Experts of a small language model: width 192, vocabulary 15636.
Below are experts of layer 5 (counted from 0) of a mixture-of-experts language model. Rows are named router (the router's row for the expert) and show model dimensions 64-127. Each number is 128 + 32 x the weight over its row's rms, rounded and kept within 0 to 255. Numbers have three digits each.
After each expert's rows: a language model's description of what the expert responds to; "gets" lists some tokens that make up at least twice as much of what it gets as of all text. This comes from a sample of Wikipedia text that the model never trained on. Tokens count by the router's weight.

# expert 57
router:127164223132129156105101164112103145175152170102168158097098103162087142171135144076109105114118099128097137151106117166195137036150142087138168109151115149127098176161145114153107145119075119
What it handles: Digits in race results, ranks, chess moves and season ranges, plus capital initials starting names like G. or K.
gets: "1", "\n", "2", "5", "4", " G"

# expert 14
router:131164204118134176109100126130105145160144151109180160087109107158071150166154149083102110110121089119100132163125109161201144032123133094132165098143122143133104180142147111164110148105064109
What it handles: Capital initials and first pieces of words or names after "the" or punctuation, e.g. R(heingau), personal(ities), Spanish, plus stray CJK byte pieces.
gets: " H", " M", " of", " G", " S", " U"

# expert 19
router:152139037066107167128119155141128106111125094115131098186169168152094130092143129099116086077054167131121167158105192121167073144117112132141074116198123135154149152097136190075117136195110121
What it handles: Word pieces inside foreign or rare proper names, especially after G or H, such as McG-il-christ, Eugène-G-ab-riel, Tag-l-ang.
gets: " of", "l", "r", "f", "j", "el"

# expert 50
router:132145071127154100158115139121107083069157132101125087122176095085128142071186137119164102094075074119107074113124164156115171110082141127135141116158158117136086168197157168118113182120109175
What it handles: Colons after infobox field labels like "Land:" or "Phone number:", and slashes, bullets, dashes and semicolons between coordinates or table cells.
gets: ":", ";", " |", " /", "-", " –"

# expert 54
router:136149207128136157117094126113107146159162180104175161079104101171086141169154139081101108123122099108090139153123124161193141043150158086132165104154124158116098175151148091147105143111096124
What it handles: First digits of numbers in tables, stats, ISBNs and census figures, after pipes or spaces, plus occasional the and US state names.
gets: " the", "2", "1", "6", "4", "7"

# expert 62
router:142110118117130143106108122129196172092108152111115120111123132110175129170160128095107155166083135106155089145122072143095134105067149147120141111065110161088152134137164101117128123151186098
What it handles: Periods, commas, semicolons and conjunctions like but, although, while that end clauses in prose, e.g. "won the title, beating".
gets: ".", ",", " and", ";", " but", " ("

# expert 8
router:104108140086108142169107130076108072100125089124130163159119202158172120082117068147098123171113134092092071130207154129115139079140105138091164113137136099135111098116181090122149146129118093
What it handles: Line breaks ending sentences, infobox lines or table rows, plus section heading markers and table separator rows like |---|---|.
gets: "\n", "==", "===", ").", "\".", "|---|---|---|---"

# expert 63
router:130097194103139162053128127180201171073106131102119070142109178107116134173087133127113137137192144101118046166208132156100140090066146110105099139135119109080132148124116138154130090172152125
What it handles: Commas closing introductory phrases or clauses, after However, years or retiring, plus conjunctions such as when, while, but, where.
gets: ",", " and", "),", " when", " but", "\","

# expert 24
router:120156140113115170090147085145131183168122058135149169121151096111130153171128136134102138155218084152133150149109147165128160096106081110122111115098134099136092134137116175138104151128117196
What it handles: Trailing digits of numbers, especially zeros in years and quantities, plus unit or magnitude words after numbers, such as 1000, million, years, kg.
gets: "0", "5", "7", "3", "8", "6"

# expert 39
router:104100173102131161148101086181115127153136105174110121082134094133155138128134144160102135088222142178117170123178105105119117159174194068160161157197093123108122116081069140114082140124101163
What it handles: Unit abbreviations and quantity words right after numbers, such as m, km, ft, kg, million, century, years.
gets: " m", "th", "%", " km", "m", "°"

# expert 9
router:135159191125134166104093136114105139172167162106176160095110101166095147173145145086097113100122103130093147153114121161201129050148141086138172115155121165116090175163155099173108148098076117
What it handles: Individual digits inside numbers in tables, years, dates, poll ranges and math matrices, often 9 or 0, like 1'9'31.
gets: "9", "0", "3", "8", "7", "\""

# expert 33
router:161102110094104085083091067095107168116104159112102131059118111104143118122110138078091146130161111143141138134143150142133101055126145189128097161093169168054129109160070141133126079101106111
What it handles: Connective words like to, and, of, or, than, such, often after a comma or verb, plus adverb endings ically, ely.
gets: " to", " and", " of", " or", " with", " for"

# expert 31
router:145128104094151119157115139182096075104145118107132098114164105074150137078140132095143106134121083151107078147161171144117156123081128215113131127171119088167112120159156159145105171124103202
What it handles: Colons, dashes and pipes after infobox field names, such as "Born:", "Founded:", "Kingdom: Animalia", "Years: Team".
gets: ":", "-", " |", " /", "=", "|"

# expert 11
router:136159204127132173111100139128107145154149167102160163088098093165094145176122143072092118111122114124090133145129128163190134040151134078127160114155114167129095169166145123162113132128090127
What it handles: Inner digits of years and large numbers in prose and tables, such as 2008, 10,357, plus variables and brackets in LaTeX formulas.
gets: "2", " a", " R", "3", " W", " J"

# expert 23
router:120149121128129143154108137135122070076103116121112136103186102118169122073167117113153133096107079149107065137190121124104127096132148130127119200150168153124106159183156072059107160080062165
What it handles: Colons, line breaks and list dashes in infobox key–value lists, especially taxonomy boxes, such as Kingdom: Animalia, Family: Loricariidae, Conservation status: EN.
gets: ":", " |", "-", "\n", ")", "|"

# expert 2
router:092147123135100098099130188104096051127178076118185144141111098141123154195116123139181099108142159149148118145095129146191118115178097143107187107119080089048115169163196082138103122109080123
What it handles: Last digit of years and other digits after a number, mostly in tables, seasons and event names, such as 2026, 1997–98, 1939.
gets: "6", "9", "7", "8", "5", "4"

# expert 30
router:131168206122136165110092138123105142174156164100170172100103102163085139173135143092097101106118088123100131159111120160190131039133134093143169102147104160130101164129156116155106134135082118
What it handles: Inner digits of years and identifiers like 1916, 1990s and ISBNs, plus opening pieces of names or words in tables, such as Harry, Jean, Jo.
gets: "1", "9", "8", "0", " ", " H"

# expert 56
router:146095159122138154182126113093119139176097142119154163161191135121144108120144146136126123135089117138095146092162142121187047086151166159116080121054195105104096116140143152144124090170135099
What it handles: Opening quotation marks before song titles or quotations, and "the"/"The" starting noun phrases, such as "Too Funky" or "the device".
gets: " \"", " the", " The", "The", " '", " his"

# expert 12
router:137139138080125141164135085088126181146079188131075126127104104131167127124174129051135120151142165163129163101151165147147099087074203141141139083141117179111133145186122159147118100164137122
What it handles: Function words and discourse connectives in explanatory or argumentative prose, such as to, not, if, however, at least, rather, should.
gets: " to", " not", " that", " he", " well", " be"

# expert 41
router:136167208113139156106092153109099142174155169100170160090115101162080154184129144082097105103119110125093137152127115157213135031141147089129169110143106158128091168142152106147106151115092129
What it handles: Country and position codes in sports and asteroid tables, like BRA, MF, LINEAR, MPC, plus capital-letter name starts and digits inside years.
gets: "2", "6", " M", " T", " G", " P"

# expert 17
router:164177200158155143108096106131187088140185110099170168168103095141100148129079134138161118145075147143105066171107145099180178057125146135117198126133100147131113161143130153128097148153099085
What it handles: Pipe separators between cells in wiki tables, especially after dates, numbers or dashes, plus semicolons ending entity codes like —; and %;.
gets: " |", ";", " —;", "%;", ");", "};"

# expert 45
router:167106072145111073061132103118096154075092163126108127068145112107079112118147139127114146188096144166166127110153106115135154090140160138136101128058134111081120146167149148120131141144096125
What it handles: Prepositions following verbs or participles and introducing noun phrases, such as with, for, on, from, in, at, into.
gets: " to", " for", " with", " in", " of", " by"

# expert 27
router:136164204113136159107098142110109148166154165106174155082112091160081150174121146084100112100116109117092140132127114154200128013135133088145171116153113156123096173153152117161108140133075114
What it handles: Digits in times, dates and table values like 9:40 and 7'8'.4, plus assorted nouns ending phrases such as States, England, August.
gets: "9", "8", "0", "7", "3", "\""

# expert 35
router:104070113174119176143129124144143129155107101104108125087124094125089116118159144098105117126109116072143167104092135138139177158148144154125079155131169112057121092132123125169118122148130105
What it handles: Articles and determiners after prepositions or verbs in running prose, such as the, a, his, their, an, this.
gets: " the", " a", " an", " his", " The", " their"

# expert 16
router:173154091146119059064099108172101145122123093119129093117140132110107110168134138096100133114175119113145089114161113145131138073147126160112124142119113103061108139166050165137128137168101108
What it handles: Prepositions following a noun or verb, above all "of", also for, from, with, against, among, as in "opening game of the season".
gets: " of", " for", " and", " to", " with", " in"

# expert 34
router:174167182113155152121113126147188088170173103114149149118127077138146137079109104101157098193108141115130081127139114090115182084116146178094145166055110071170096137177148093134105131096127085
What it handles: Pipe separators between table cells, especially after a name or country code in results tables, plus heading markers ===, ====, semicolons.
gets: " |", "|", ";", ":", "===", " ==="

# expert 32
router:157126134123138171082100151126096104116122097120112178073189095118154136196185127164086122195087103080093149176102081145174100116166145113148164142185109181116095161122186186105149096168121102
What it handles: Periods after digits, mostly decimal points in climate or vote tables like 79.7, 24.75, and list numbers like "18.".
gets: ".", ").", "°", "–", "%", " ."

# expert 22
router:160129144096127092057089105097122162101101164108055162071147153122143153167146136117112137141186149074156091124207160148127047067151154128104117136101159146081162116132098097129089088133114099
What it handles: Conjunctions and list commas joining words or clauses, mostly "and", also but, or, &, while, until, as in "east and west".
gets: " and", ",", " to", " or", " with", " but"

# expert 5
router:105115175086122145175131138179088139092154133123170147129064080138085136122112127108132109165151084141094123147123162150193077095052156191115152100169073163189135153070125147130145154088178153
What it handles: Digits closing year ranges and win–loss records in sports tables and season navigation, such as 2024–25, 18–18–5, 2–0.
gets: "0", "1", "9", "2", "7", "8"

# expert 38
router:137158211116139164104102140105111141159155175103172162111112108170081154186136144081100107104123100119092136148120135159184127037142142080146182111153101156133098168146147128144102133111101119
What it handles: Capital letters or first pieces starting surnames, author initials and math variables, such as G.C., Mc, Chron(opoulos), and C_{ox}.
gets: "'", " C", " L", "8", " W", " G"

# expert 44
router:138162202121136165113098137108109145152162168111166163099107101159081142172141140090101106124118101122090146157122118161187125044146142081137157101166129162114092180153153108156103138124090136
What it handles: First digits in LaTeX math and catalog numbers like \sqrt{2} or 260002, plus sentence-initial words and surname endings.
gets: " ", "1", "2", " an", "6", " a"

# expert 20
router:132127082103127184089121068142102085127121142128056151144166140153175138138121145174075126140073125113100176087081149159113149142161131147146161126147128169106225158129103108073102176162107084
What it handles: Periods after middle initials in bibliography author names and genus abbreviations, such as "Weber, Frank G." and "B. tawa", plus some sentence-ending periods.
gets: ".", ").", ":", "\".", ".\"", " ."